From a checkpoint of a small mixture-of-experts model trained on Wikipedia.
Size: 8 layers, vocabulary 4096, 118M parameters.
Experts: 64 experts in each of 8 layers, 336 squared ReLU neurons an expert, 2 picks a token, a softmax router, a shared expert of 320 neurons.
Training: a variant of Muon for the experts, 894M tokens, 6820 steps.
Below are experts of layer 3 (counted from 0) of a mixture-of-experts language model. Rows are named router (the router's row for the expert), up (a neuron's input weights, with its number), down (a neuron's output weights, with its number) and show model dimensions 192-255. Each number is 50 + 10 x the weight over its row's rms, rounded and kept within 0 to 99.
After each expert's rows: a language model's description of what the expert responds to; "gets" lists some tokens that make up at least twice as much of what it gets as of all text. This comes from a sample of Wikipedia text that the model never trained on. Tokens count by the router's weight.

# expert 38
router:46 59 54 44 60 57 61 47 63 62 57 55 50 56 40 52 53 68 43 63 39 57 63 48 61 45 43 51 40 66 65 45 32 11 52 39 44 61 52 77 52 73 38 59 56 48 51 25 46 51 67 63 47 66 60 56 52 68 32 41 52 41 60 41
up0:60 69 47 50 57 67 46 38 46 44 59 37 45 59 73 50 56 41 49 45 34 60 52 57 60 37 43 57 57 50 51 44 49 46 60 42 56 56 47 63 51 54 64 51 49 59 40 54 52 40 52 51 52 49 43 51 53 64 47 48 60 53 34 66
down0:62 41 27 52 46 63 53 62 59 36 40 53 51 42 59 65 67 63 31 50 44 51 39 51 59 50 54 68 51 45 56 49 61 59 62 49 56 60 41 55 52 61 54 29 60 53 66 60 39 61 49 49 50 41 52 42 39 59 53 67 46 36 57 40
up1:50 58 47 56 55 34 52 45 56 51 60 68 66 49 63 44 57 72 66 56 30 36 50 25 60 62 63 54 45 43 51 44 40 46 43 51 46 43 52 48 64 47 41 51 34 54 50 63 51 45 50 73 47 35 49 31 37 56 54 58 60 45 47 53
down1:46 31 46 32 36 42 46 52 25 54 42 51 48 40 41 60 45 45 60 35 56 59 57 39 43 60 27 34 42 55 47 53 49 43 43 48 50 23 43 47 41 58 61 46 58 61 67 46 53 40 44 42 42 51 42 66 58 39 51 39 43 63 41 49
up2:46 44 53 65 60 55 68 46 60 54 59 57 55 61 48 51 47 50 36 49 59 61 42 47 51 64 41 44 46 41 47 61 21 53 50 70 50 53 48 35 42 51 47 48 49 53 59 40 63 36 59 63 63 49 64 58 59 41 44 51 53 45 42 56
down2:53 48 63 54 37 60 44 49 52 33 50 57 48 54 51 54 60 48 78 58 39 45 48 64 65 14 56 60 57 57 59 51 63 50 59 49 42 59 65 63 66 49 58 29 61 49 50 62 37 47 46 54 37 55 35 39 48 41 41 64 48 41 45 54
up3:43 34 45 51 58 47 36 52 38 64 50 51 54 50 47 35 38 50 37 59 56 75 39 35 45 52 49 39 47 68 48 62 54 38 62 41 51 60 56 36 54 43 63 55 52 70 58 52 35 51 46 48 37 46 65 41 61 47 47 36 53 58 42 52
down3:41 57 60 53 49 62 56 48 66 63 54 45 72 33 55 34 64 47 55 47 61 22 54 85 38 58 55 39 49 40 38 53 53 27 46 42 41 36 53 38 53 55 54 45 50 47 56 56 55 47 40 36 61 60 61 74 55 50 45 46 36 59 40 62
up4:41 44 57 45 76 40 59 47 49 56 43 68 53 53 44 39 51 50 59 33 34 69 18 47 50 54 43 47 45 75 56 46 53 47 61 45 49 45 50 26 45 60 55 44 49 60 70 61 54 49 59 52 59 70 42 43 22 56 48 48 49 37 43 57
down4:65 47 29 36 40 44 66 57 46 36 44 60 49 66 54 70 48 51 51 53 70 60 65 53 49 44 38 62 52 36 31 42 46 53 57 53 45 50 45 44 58 55 55 73 52 47 54 47 45 47 36 27 51 34 35 39 54 39 45 34 53 42 58 49
It responds to: Word-initial c/C and v pieces inside words like unachie-v-able, health-c-are, plus counting words such as two, three, several.
gets: " C", " c", "v", "as", " two", "iv"

# expert 48
router:62 41 50 37 64 43 68 70 65 47 42 65 41 35 56 34 65 72 38 56 35 57 50 62 45 47 64 55 63 53 68 34 31 41 57 52 72 56 58 60 29 65 44 51 37 63 61 33 39 64 50 49 46 58 63 49 47 51 43 34 42 27 60 47
up0:39 50 36 59 59 40 55 42 42 61 55 60 38 42 60 29 35 55 51 65 56 48 58 48 57 46 48 67 39 41 63 44 50 47 39 47 53 48 59 65 48 72 55 64 50 59 50 65 29 52 54 50 56 55 56 54 42 42 39 53 40 41 50 68
down0:57 44 47 30 42 69 46 56 52 50 56 56 58 54 43 54 47 40 54 57 47 40 59 37 51 43 43 50 37 59 39 44 47 37 67 65 45 50 40 45 34 54 39 49 34 45 49 60 55 52 29 55 20 62 57 46 45 59 56 43 53 44 55 60
up1:58 52 64 54 37 59 29 61 47 42 52 37 67 60 58 65 51 42 53 47 56 50 47 37 48 65 47 47 43 46 46 46 67 45 67 56 22 49 44 28 42 61 40 53 61 76 53 58 40 56 55 55 40 62 53 53 58 47 56 61 45 47 67 35
down1:59 69 49 33 49 37 41 65 59 50 60 50 52 43 46 49 53 61 68 46 46 47 40 57 43 42 36 41 61 60 51 61 42 64 54 49 56 62 58 60 45 57 41 51 52 40 45 48 60 58 25 51 57 38 43 50 55 41 49 33 45 63 42 57
up2:56 53 46 43 55 38 84 62 53 53 52 47 60 36 52 46 62 54 58 46 53 52 54 54 41 46 54 66 67 44 59 45 57 53 49 49 60 61 51 54 48 65 45 39 42 45 39 55 55 44 62 54 42 58 47 42 43 48 48 56 47 64 33 48
down2:49 39 44 37 48 61 52 69 54 36 23 49 44 61 44 46 34 45 54 56 41 56 23 39 57 52 43 49 63 70 43 54 49 53 61 58 52 69 68 43 45 57 68 27 44 53 60 46 60 51 31 47 49 59 48 44 48 42 72 51 57 42 42 50
up3:62 53 50 31 58 52 53 48 60 26 47 50 59 54 52 33 58 39 52 54 54 66 50 52 43 42 39 51 38 60 54 42 56 42 32 45 43 33 48 31 51 55 38 55 54 56 28 55 50 48 69 57 66 46 60 50 36 57 36 40 50 54 52 57
down3:58 55 54 46 44 50 38 35 37 55 72 50 42 58 31 52 47 64 57 39 68 48 45 51 55 50 47 51 48 42 36 47 29 38 44 62 52 50 49 52 47 34 48 60 45 39 41 42 45 36 50 47 61 53 50 62 45 54 42 64 51 39 54 44
up4:58 53 63 47 63 41 55 56 35 48 45 51 58 34 52 46 67 57 30 43 38 47 49 45 49 43 45 52 63 48 55 50 43 23 44 45 61 55 22 53 50 59 41 54 43 64 41 40 59 68 37 58 36 41 60 51 73 28 73 54 51 49 42 42
down4:53 43 47 51 34 60 48 44 60 48 55 51 33 55 61 32 44 50 51 64 55 53 40 50 50 43 60 38 50 40 36 59 49 71 72 59 41 39 49 33 46 44 47 51 66 45 53 45 43 25 49 41 44 45 48 57 27 35 31 50 29 48 60 43
It responds to: Lowercase c pieces such as in citation needed and Broncos, prefixes like rec, dis, ac, plus bytes of Thai, Chinese, Arabic and Cyrillic text.
gets: "c", "ac", " dis", " rec", " c", " ac"

# expert 51
router:65 48 29 54 43 56 57 52 62 56 53 58 53 40 49 63 55 56 33 51 48 44 55 68 55 61 52 62 57 45 68 54 34 48 60 46 68 73 28 42 42 66 48 53 36 54 56 46 49 65 61 50 45 60 44 51 40 47 33 42 58 49 56 35
up0:53 59 42 58 55 54 63 53 40 49 35 76 38 29 62 40 37 56 25 46 62 45 44 64 69 61 50 60 54 44 41 64 55 57 59 35 53 54 39 36 34 47 50 40 58 60 47 29 66 62 56 63 47 53 51 39 46 60 50 61 46 62 66 53
down0:54 37 40 56 52 50 52 46 38 60 57 50 42 58 48 38 54 43 43 52 57 45 49 50 36 57 54 35 55 64 54 59 35 55 50 58 66 42 41 24 65 54 60 51 58 63 66 61 53 30 45 53 42 38 61 61 43 41 55 49 56 41 40 60
up1:57 53 68 46 45 53 32 44 43 36 36 39 42 60 59 66 59 58 46 42 54 48 42 25 40 58 62 47 60 64 33 51 51 66 54 57 38 45 56 52 43 43 46 39 60 47 60 45 62 59 69 76 43 49 36 60 36 51 51 46 55 47 63 54
down1:61 49 44 46 49 41 56 55 51 42 55 51 56 49 49 46 66 36 42 52 40 41 54 46 55 51 54 58 55 56 59 50 33 43 39 47 43 59 43 42 66 68 40 59 54 36 36 37 42 48 57 60 58 63 58 44 69 50 61 40 49 53 49 48
up2:44 54 63 58 55 57 44 45 60 54 38 41 72 70 52 45 55 66 50 45 49 50 51 51 37 63 33 59 41 44 50 69 61 42 61 72 49 77 57 36 45 64 52 48 53 78 39 60 46 58 39 47 57 36 63 64 45 55 47 33 47 44 66 61
down2:57 47 47 39 42 49 50 45 56 60 56 42 46 68 38 57 56 30 52 43 56 60 45 41 64 48 50 42 39 58 45 54 39 48 32 55 44 48 66 48 52 54 49 58 42 50 55 51 48 47 55 35 44 56 37 41 44 45 43 38 38 47 58 51
up3:46 47 32 49 39 45 55 48 58 41 69 40 55 38 51 42 40 36 45 37 57 52 42 53 59 54 47 44 53 50 50 51 54 56 53 43 51 48 50 75 45 48 52 43 51 55 57 39 69 69 43 53 63 68 45 45 33 46 57 44 45 42 44 49
down3:50 62 46 58 48 47 48 52 60 43 46 72 50 58 48 56 61 63 54 51 60 47 30 57 52 48 49 45 49 55 41 51 47 52 60 54 48 43 47 49 52 59 55 36 32 72 43 56 32 53 57 41 30 35 45 52 33 50 52 45 48 57 46 55
up4:44 47 48 60 66 49 57 36 57 45 63 53 39 29 42 46 49 58 56 50 50 47 48 47 52 48 29 31 58 40 64 55 30 56 43 38 48 35 31 44 44 67 39 60 40 57 55 57 51 54 43 48 64 56 49 56 45 47 22 57 45 56 42 59
down4:52 33 62 59 46 66 59 50 40 53 42 30 53 50 32 32 36 19 42 46 57 51 58 63 51 53 51 60 40 52 55 39 77 50 39 42 49 57 55 51 44 30 47 33 47 54 62 46 61 60 42 49 51 53 64 45 62 46 47 49 42 51 69 41
It responds to: Nouns and verbs about films, albums, shows and careers, such as film, album, played, married, attended, often in biographies and infobox lines.
gets: "-", "ack", " film", " back", " play", " played"

# expert 50
router:54 57 46 59 40 46 65 51 60 69 40 54 47 48 53 46 49 77 36 46 55 37 68 67 60 45 51 56 52 35 52 50 45 23 58 43 67 59 51 43 42 44 48 61 52 50 67 51 61 68 71 48 51 47 44 56 28 48 40 38 58 45 64 38
up0:69 45 59 54 56 49 55 45 45 62 47 58 55 48 50 55 50 61 38 53 42 40 53 52 51 56 51 27 56 36 33 47 44 42 43 42 51 56 46 62 36 51 60 41 47 50 50 55 60 44 54 62 40 33 59 53 60 44 61 41 52 37 52 40
down0:48 48 59 51 42 38 61 50 55 44 48 56 74 54 34 52 49 45 59 57 50 44 47 45 38 57 71 70 57 56 53 59 55 41 46 61 36 46 36 36 33 52 59 44 32 42 55 28 40 49 58 74 59 53 60 54 66 62 45 37 49 58 63 43
up1:58 55 50 39 52 53 52 40 57 70 67 75 58 42 40 58 64 56 34 47 49 51 50 45 43 57 42 23 56 55 50 52 51 46 45 49 39 62 61 45 51 57 40 60 63 61 44 47 53 49 46 34 57 64 50 41 44 39 43 60 46 64 44 47
down1:46 72 35 65 44 45 66 66 47 34 28 35 54 47 53 52 44 44 67 64 34 60 58 55 75 61 58 54 58 33 58 52 37 43 57 58 61 44 61 57 58 32 34 49 48 39 58 36 47 52 61 52 40 31 37 51 42 49 48 50 42 32 53 41
up2:55 60 61 39 38 61 51 52 53 59 43 58 48 37 54 41 50 51 50 66 44 45 61 74 59 30 34 47 41 34 27 71 45 53 43 58 64 42 47 44 36 65 53 40 61 57 49 49 69 63 42 58 50 54 43 51 32 36 54 53 66 36 41 28
down2:58 52 50 56 53 57 53 34 34 46 54 29 41 46 37 43 57 46 53 39 48 42 54 46 42 70 52 59 25 48 53 48 65 47 45 49 39 50 44 51 58 37 42 64 44 43 60 46 49 54 36 50 64 39 55 48 64 53 46 57 56 45 57 70
up3:56 71 51 43 47 27 48 46 58 75 71 43 50 53 48 49 42 51 46 35 51 61 63 51 44 37 59 32 60 50 55 62 63 39 59 51 59 48 43 53 44 50 53 32 48 45 49 65 56 41 56 65 50 54 44 33 47 50 50 57 53 52 39 42
down3:37 43 46 72 51 65 68 48 62 38 19 54 58 56 43 76 49 59 52 58 44 48 52 47 66 70 67 67 41 40 60 55 33 58 46 37 47 49 71 56 55 64 51 48 53 53 49 31 35 67 26 58 46 43 59 55 49 60 53 51 52 45 43 54
up4:40 46 51 28 67 63 54 50 46 50 66 55 28 34 30 40 49 66 51 49 54 63 44 51 53 52 35 43 56 50 42 51 44 58 64 44 54 40 49 62 38 60 54 40 55 56 41 62 56 53 50 51 48 59 45 41 36 54 50 57 50 52 57 46
down4:42 45 59 52 57 59 55 51 57 39 63 43 43 48 43 47 42 39 50 49 60 51 30 41 53 46 55 36 40 58 45 53 62 50 51 46 25 45 61 20 57 58 32 55 53 49 30 24 66 55 55 47 42 53 40 36 66 46 64 67 50 42 39 61
It responds to: Noun-forming suffixes and abstract nouns, such as dispar-ity, Over-view, -ation, -ment, -ance, plus support, power, town.
gets: "ation", "ion", "ity", "age", "ions", "ations"

# expert 47
router:56 56 39 43 51 48 60 64 80 66 42 60 59 46 60 38 43 70 35 46 59 52 68 57 46 56 45 58 54 59 68 46 56 43 68 47 62 57 39 45 37 55 39 54 55 44 73 36 29 50 65 67 35 57 54 57 48 47 34 39 61 56 60 41
up0:61 44 45 37 58 58 56 43 46 45 33 45 39 54 50 49 43 45 51 30 56 30 49 43 51 64 38 56 44 74 51 74 36 53 47 34 42 51 45 66 49 42 43 44 58 57 62 58 41 35 52 68 55 41 45 36 32 42 46 57 50 45 38 59
down0:43 53 60 58 34 54 54 63 52 51 53 66 58 54 48 37 33 71 52 72 56 59 61 64 45 41 54 46 52 36 60 59 42 50 50 47 59 39 60 54 49 35 45 48 53 47 53 30 59 54 51 50 53 42 61 69 41 38 60 36 48 51 69 41
up1:49 48 48 51 45 46 49 57 48 46 43 67 33 58 53 54 41 62 58 37 51 55 40 28 49 47 43 65 48 53 50 54 39 39 49 73 41 52 57 45 62 52 57 39 56 47 63 61 64 57 48 61 46 64 52 42 57 42 43 35 32 45 55 57
down1:63 53 65 74 49 40 52 57 39 44 56 50 51 34 47 53 68 44 64 40 49 58 47 57 51 51 38 52 42 38 32 81 65 43 43 34 54 51 49 57 45 48 53 48 65 54 32 42 63 50 53 51 60 64 43 50 48 42 77 56 50 61 57 61
up2:50 44 50 64 45 54 63 60 48 57 44 48 39 61 50 46 21 42 51 55 45 45 63 47 60 52 33 48 67 38 50 31 51 43 62 55 43 41 57 52 45 48 59 60 54 59 37 32 56 47 42 30 38 67 33 41 71 44 50 43 42 39 20 53
down2:59 27 52 53 63 38 25 55 61 42 52 56 57 38 47 58 58 56 37 45 59 50 40 56 50 46 65 46 44 45 30 57 49 52 46 37 63 66 55 64 49 50 47 49 52 55 54 49 43 54 48 89 59 40 52 47 41 33 61 59 49 66 57 56
up3:42 52 52 51 37 56 66 64 40 51 34 47 40 49 54 48 52 55 49 56 49 49 40 53 46 48 38 37 35 39 50 41 45 54 68 37 54 40 51 48 48 74 55 48 49 66 45 51 51 69 53 54 53 62 48 50 34 41 42 43 59 55 63 48
down3:46 56 49 29 51 39 45 52 49 45 66 47 51 51 36 52 57 54 61 55 60 69 57 47 46 42 65 36 69 57 44 56 43 50 47 55 46 53 50 37 32 55 62 46 52 59 73 37 60 45 44 42 37 65 32 49 53 52 47 31 53 46 51 45
up4:56 37 62 46 53 40 42 57 70 51 53 30 53 59 53 47 62 46 58 54 48 50 58 55 58 42 54 72 48 49 59 44 57 25 56 71 45 43 58 51 49 46 57 43 54 52 39 53 45 68 56 45 49 54 48 39 65 45 43 34 52 50 52 44
down4:52 65 45 55 40 62 60 52 36 36 36 66 38 61 33 49 56 50 51 38 56 59 57 49 48 55 48 46 30 52 35 51 52 57 49 31 31 56 58 55 68 68 54 48 44 53 39 44 46 44 39 41 56 58 45 45 38 46 40 44 56 47 36 54
It responds to: Nouns and ordinals of time or sequence after the or his, such as year, season, first, second, final, career.
gets: "ight", " first", "ip", " time", " years", " season"

# expert 60
router:58 43 49 49 45 58 79 64 63 65 56 44 41 39 68 53 62 57 40 68 37 51 48 52 58 56 51 64 54 67 46 39 42 61 58 38 65 70 53 56 48 66 32 60 56 52 60 33 41 49 56 55 44 40 64 49 49 61 40 39 59 37 65 49
up0:37 51 71 37 43 37 59 34 45 53 54 25 39 56 59 47 46 40 36 47 42 46 64 44 32 29 38 51 52 40 43 45 51 73 58 43 51 49 37 45 45 57 32 64 40 48 68 32 59 58 55 38 54 49 61 48 77 45 24 57 54 55 50 39
down0:62 65 45 70 50 55 64 60 66 64 52 56 50 38 44 39 54 56 41 65 56 48 44 48 52 52 66 47 41 57 54 51 55 49 64 55 53 56 55 41 45 35 40 46 52 55 53 32 43 51 50 45 49 59 34 43 45 58 46 43 50 44 53 62
up1:51 50 49 39 60 47 52 56 50 46 57 45 51 52 40 49 51 58 70 71 41 36 55 50 49 54 47 51 67 55 57 43 67 43 42 39 67 60 44 43 77 40 51 42 39 50 56 46 56 44 54 58 61 35 66 44 64 55 66 49 45 58 57 52
down1:57 51 64 65 52 46 43 45 40 50 51 51 58 42 42 47 42 47 30 42 37 36 49 34 48 36 49 53 51 58 64 41 45 34 72 58 50 38 63 42 41 32 36 47 57 62 51 61 58 56 39 42 36 54 60 49 32 40 33 36 51 53 30 61
up2:33 24 55 40 42 63 61 48 46 64 69 56 51 46 72 54 49 44 66 39 51 31 46 42 59 41 53 43 48 59 61 43 51 68 59 47 55 47 52 44 32 38 50 40 56 54 37 59 39 45 49 49 42 48 55 58 56 40 49 61 45 55 50 60
down2:38 54 56 41 51 40 48 50 54 53 57 65 56 69 39 43 42 57 61 52 65 46 57 48 47 53 53 77 40 25 51 56 46 50 47 53 47 52 51 56 65 64 47 55 43 61 49 47 60 47 56 58 59 53 51 57 56 55 44 50 70 48 31 55
up3:60 54 39 71 45 61 65 29 40 59 45 54 53 50 58 31 44 32 63 53 42 55 68 62 57 60 49 50 62 39 64 46 48 72 64 41 69 59 69 48 52 39 51 59 45 64 63 39 56 43 52 53 45 70 64 62 45 35 44 42 46 49 45 45
down3:31 48 66 46 37 42 58 47 44 57 49 47 45 50 58 60 42 45 39 56 47 32 66 53 50 47 56 55 49 48 31 64 44 41 59 52 46 35 51 57 59 63 54 45 44 44 53 49 39 25 43 61 37 37 51 52 55 49 46 60 46 42 68 64
up4:52 38 50 32 59 42 47 45 57 36 69 47 45 47 43 40 57 59 46 41 50 63 42 47 26 36 52 49 50 60 29 54 53 39 52 45 52 51 34 32 50 47 55 49 51 55 49 52 48 64 52 56 29 44 40 52 60 46 39 34 49 41 61 52
down4:50 59 40 57 66 34 64 52 54 60 70 41 66 79 50 47 45 35 54 54 37 50 56 48 63 39 57 33 41 30 57 48 49 29 48 32 42 53 46 69 51 62 57 38 38 43 57 49 33 55 49 57 56 52 44 60 56 71 52 56 48 57 44 45
It responds to: Inner syllables like le, per, res, de in names and words (Ulema, Ullevaal, temperature, Estonian), and degree signs in coordinates.
gets: "le", "°", " per", " n", " res", "per"

# expert 44
router:56 40 35 41 58 62 61 60 68 58 42 55 59 60 62 57 55 70 45 58 56 44 45 57 64 44 49 66 59 58 66 47 43 39 59 40 50 53 54 58 49 48 38 55 45 46 66 49 50 63 41 45 32 42 54 62 54 65 45 36 58 56 52 42
up0:55 50 57 49 63 55 60 55 55 57 46 41 57 55 51 43 40 62 57 53 30 50 46 55 74 63 51 49 65 62 47 36 39 61 41 46 52 63 47 64 59 53 47 47 49 54 44 27 54 54 52 45 54 57 52 40 55 56 54 41 66 63 54 37
down0:44 39 67 48 58 57 59 58 65 38 43 70 39 39 44 72 52 33 44 59 73 46 56 24 56 43 47 53 47 43 58 51 68 47 57 46 42 63 41 46 52 51 31 54 49 55 49 57 60 55 32 54 32 33 45 65 43 39 45 41 44 31 61 51
up1:56 43 62 54 76 58 55 49 55 57 42 46 44 54 50 45 60 42 51 45 35 34 58 66 44 48 56 50 78 55 38 45 57 54 28 38 50 51 52 54 74 55 52 50 65 50 52 52 48 75 58 53 56 48 53 42 57 55 54 46 37 56 46 38
down1:52 63 32 42 31 39 66 51 51 44 51 75 71 41 34 53 32 64 39 60 46 44 39 40 49 55 51 49 48 55 43 64 35 45 59 45 53 49 41 45 30 48 42 48 44 54 28 71 58 45 36 57 52 59 39 58 54 52 51 32 53 58 54 43
up2:49 46 47 61 59 64 55 47 47 56 57 44 44 50 55 49 45 66 44 30 30 46 51 38 47 54 47 58 48 47 62 53 39 53 63 60 47 48 50 56 44 53 36 58 41 57 62 55 55 40 46 55 38 55 46 71 37 29 55 37 71 59 54 41
down2:26 40 58 50 45 47 43 40 55 43 58 61 71 55 44 50 38 40 66 53 59 49 36 55 41 51 42 35 51 49 42 50 55 56 52 44 40 65 49 38 46 44 51 63 57 40 48 66 44 43 57 62 34 32 53 38 44 44 40 42 43 52 47 30
up3:45 46 48 54 63 50 48 68 44 66 53 72 74 45 56 55 48 44 54 52 68 43 48 61 65 50 43 52 56 39 59 54 51 54 42 59 58 39 42 41 54 59 36 60 59 44 44 41 48 68 53 66 32 62 54 66 60 48 60 61 40 47 44 38
down3:47 45 30 45 68 50 41 45 68 43 36 55 40 48 57 53 44 44 36 58 31 40 39 44 26 43 45 46 32 53 54 42 54 53 49 58 42 48 66 50 21 45 40 45 46 54 42 57 63 39 35 47 51 40 55 50 64 65 36 37 56 48 62 49
up4:58 44 48 68 39 46 66 60 60 49 51 47 54 46 76 45 47 50 45 48 43 69 57 44 64 31 45 28 57 52 56 51 59 63 53 57 50 48 55 76 58 59 51 60 62 43 51 49 60 48 49 38 38 48 67 42 56 52 49 41 52 54 68 42
down4:36 31 58 30 57 66 46 45 53 49 42 41 51 50 31 40 45 47 44 48 47 42 37 51 52 59 42 42 30 51 40 49 56 52 63 46 51 45 47 48 48 49 48 41 38 59 50 41 52 45 53 36 51 40 45 52 35 46 47 47 35 53 54 51
It responds to: Verbs like was, is, were, had, has and adverbs such as also, not, part-ially, following a subject or comma in prose.
gets: " was", " is", "ly", " were", " also", " are"

# expert 6
router:54 46 45 37 45 58 71 58 60 58 55 53 36 47 58 50 47 65 37 65 52 47 53 53 55 53 51 56 61 54 58 45 40 46 56 33 73 54 41 68 49 58 55 57 51 44 72 50 46 64 63 40 52 33 65 56 38 56 46 49 52 58 47 53
up0:48 50 36 42 47 64 41 63 62 49 52 57 56 33 53 53 47 48 53 56 50 65 51 50 61 32 47 54 39 36 65 58 51 61 55 49 36 37 48 42 30 27 51 46 57 50 55 45 66 39 45 43 35 39 56 44 48 18 52 50 49 69 50 43
down0:44 54 61 53 32 40 50 38 40 42 56 45 40 45 61 45 45 63 38 58 53 44 45 28 52 63 48 37 49 49 49 44 49 57 60 37 51 59 60 59 42 42 30 47 63 45 53 30 56 65 50 36 58 66 61 59 45 62 44 43 43 55 39 48
up1:48 55 55 56 47 38 54 59 38 61 63 67 37 50 70 46 39 44 54 81 41 54 53 45 44 62 38 39 49 44 56 54 57 41 57 50 54 47 50 43 35 55 38 36 32 53 56 67 46 62 59 45 71 40 57 49 55 56 61 56 45 39 33 48
down1:48 70 34 51 49 48 54 34 35 34 45 56 50 64 35 60 60 30 41 49 54 57 50 58 43 64 41 43 35 58 39 55 47 71 38 48 34 68 47 48 42 48 46 54 44 42 50 58 54 57 36 48 59 57 42 60 38 59 49 49 42 74 55 58
up2:45 60 45 39 49 53 61 59 44 55 51 52 48 56 55 51 37 46 42 61 38 39 48 51 46 43 53 44 43 37 47 49 46 46 40 41 43 51 60 51 40 44 65 50 68 63 55 50 46 43 38 50 56 74 39 34 32 59 63 63 41 38 38 58
down2:64 36 59 64 39 56 48 45 57 50 60 45 50 52 69 51 49 48 49 50 58 45 48 49 55 51 41 45 60 55 46 41 65 60 55 54 48 31 49 60 57 56 26 48 29 44 39 52 39 63 57 44 27 20 56 55 43 64 51 49 59 52 54 50
up3:52 49 63 55 57 44 67 42 35 58 48 48 42 60 70 60 49 44 46 68 63 44 46 58 67 59 66 54 49 56 66 51 56 39 49 35 49 32 49 59 47 50 56 41 49 53 56 53 75 61 55 51 53 60 57 57 67 59 50 46 58 48 58 58
down3:61 35 41 31 34 38 31 70 49 50 52 35 42 34 48 40 62 58 57 55 56 56 33 54 48 46 27 69 54 41 48 54 45 55 49 65 61 59 53 44 52 53 53 56 60 48 42 54 45 56 30 44 35 56 49 62 49 61 36 43 51 50 47 62
up4:53 49 28 37 54 60 46 53 43 52 75 56 65 48 52 53 46 65 57 49 48 68 51 50 62 42 43 48 47 43 70 56 47 60 66 42 44 38 53 50 54 38 65 39 47 55 33 30 56 66 45 47 42 49 52 53 55 45 40 72 52 54 64 53
down4:56 45 53 56 39 38 44 53 52 51 59 30 50 49 42 49 57 38 40 59 51 35 34 45 51 33 40 36 48 52 42 38 61 30 55 47 62 51 58 51 29 48 56 60 61 52 44 59 56 64 43 53 43 32 71 49 40 33 62 34 63 51 42 62
It responds to: Commas, semicolons and closing parentheses in running prose and lists, plus the " =" closing taxon article titles like Coraciiformes.
gets: ",", "),", " =\n\n", "oc", " and", ";"

# expert 58
router:56 58 51 47 48 52 57 46 58 59 47 36 55 53 47 45 62 63 36 44 42 38 54 64 43 43 56 53 73 51 59 31 40 47 80 49 57 58 53 57 20 53 49 62 54 53 57 35 30 56 63 48 33 31 45 62 50 65 50 57 64 53 55 51
up0:55 47 59 53 57 53 59 56 55 58 46 42 59 48 41 35 54 64 39 45 42 45 51 57 54 42 41 67 46 50 67 60 47 41 45 36 32 53 59 65 54 46 40 58 55 50 53 41 36 69 49 45 44 34 52 44 60 43 55 52 61 53 43 60
down0:72 46 30 40 36 59 50 56 60 49 55 43 42 52 59 47 50 53 62 36 66 38 55 57 63 56 59 27 32 43 32 41 52 71 60 41 42 37 37 57 41 29 69 59 77 47 48 48 58 33 44 47 56 44 46 60 38 38 46 35 53 45 38 53
up1:44 62 51 44 41 40 37 50 54 59 62 53 55 64 51 56 49 48 57 51 35 49 53 47 45 56 61 42 75 34 46 58 56 40 45 49 56 65 54 54 53 82 49 43 63 49 56 36 40 61 44 53 41 48 47 65 62 47 43 39 68 61 44 52
down1:53 50 46 57 47 49 75 51 57 68 40 41 67 40 48 54 61 50 43 56 35 52 49 49 50 72 45 43 45 68 34 54 43 60 48 54 49 59 52 47 39 33 39 56 49 48 27 56 54 37 70 46 42 66 47 50 44 43 49 38 38 38 61 53
up2:43 43 48 48 38 45 30 53 30 55 39 42 56 52 37 45 47 61 52 63 26 53 50 49 54 49 49 48 56 52 55 53 48 41 62 39 54 45 42 40 40 63 45 60 57 51 45 56 55 54 44 54 40 43 40 39 55 52 40 67 54 50 39 42
down2:46 74 55 33 57 41 58 69 61 31 48 63 36 48 55 57 51 41 54 55 64 68 44 56 66 41 49 51 56 61 40 38 39 53 55 67 66 53 39 48 48 46 68 38 48 55 43 47 44 55 39 47 68 47 62 55 45 46 62 43 54 46 43 59
up3:42 44 47 52 39 47 42 62 55 62 63 55 38 62 42 59 61 57 38 53 43 40 40 42 53 65 60 37 57 54 54 46 43 48 38 56 49 62 39 39 63 66 52 62 39 61 37 47 51 52 42 39 47 42 48 54 47 33 47 54 25 43 45 66
down3:61 44 41 64 56 50 54 39 38 32 34 44 65 26 28 53 36 59 56 46 42 40 48 51 44 46 56 46 68 51 56 42 64 52 58 45 47 44 57 43 42 39 43 46 52 30 58 51 51 51 43 39 38 57 38 35 56 60 47 50 59 53 50 37
up4:54 39 51 42 38 58 33 54 53 45 36 33 40 45 45 48 59 45 57 48 54 48 75 49 49 62 51 51 38 60 75 48 34 45 66 55 49 61 39 48 55 51 54 42 59 61 51 37 50 38 58 45 54 37 67 25 35 37 49 68 66 62 60 49
down4:38 60 42 47 49 55 62 42 33 56 50 48 83 31 60 52 47 57 44 49 60 35 28 33 45 50 46 45 62 49 45 40 57 52 24 69 41 47 75 47 56 52 64 46 58 50 47 70 41 64 58 51 59 51 53 52 61 58 54 50 26 57 55 40
It responds to: Subject pronouns he and she, paragraph-ending periods before headings, and word-initial pieces like se, inter, del, he in unhealthy.
gets: ".\n\n", " he", " g", " He", "he", " she"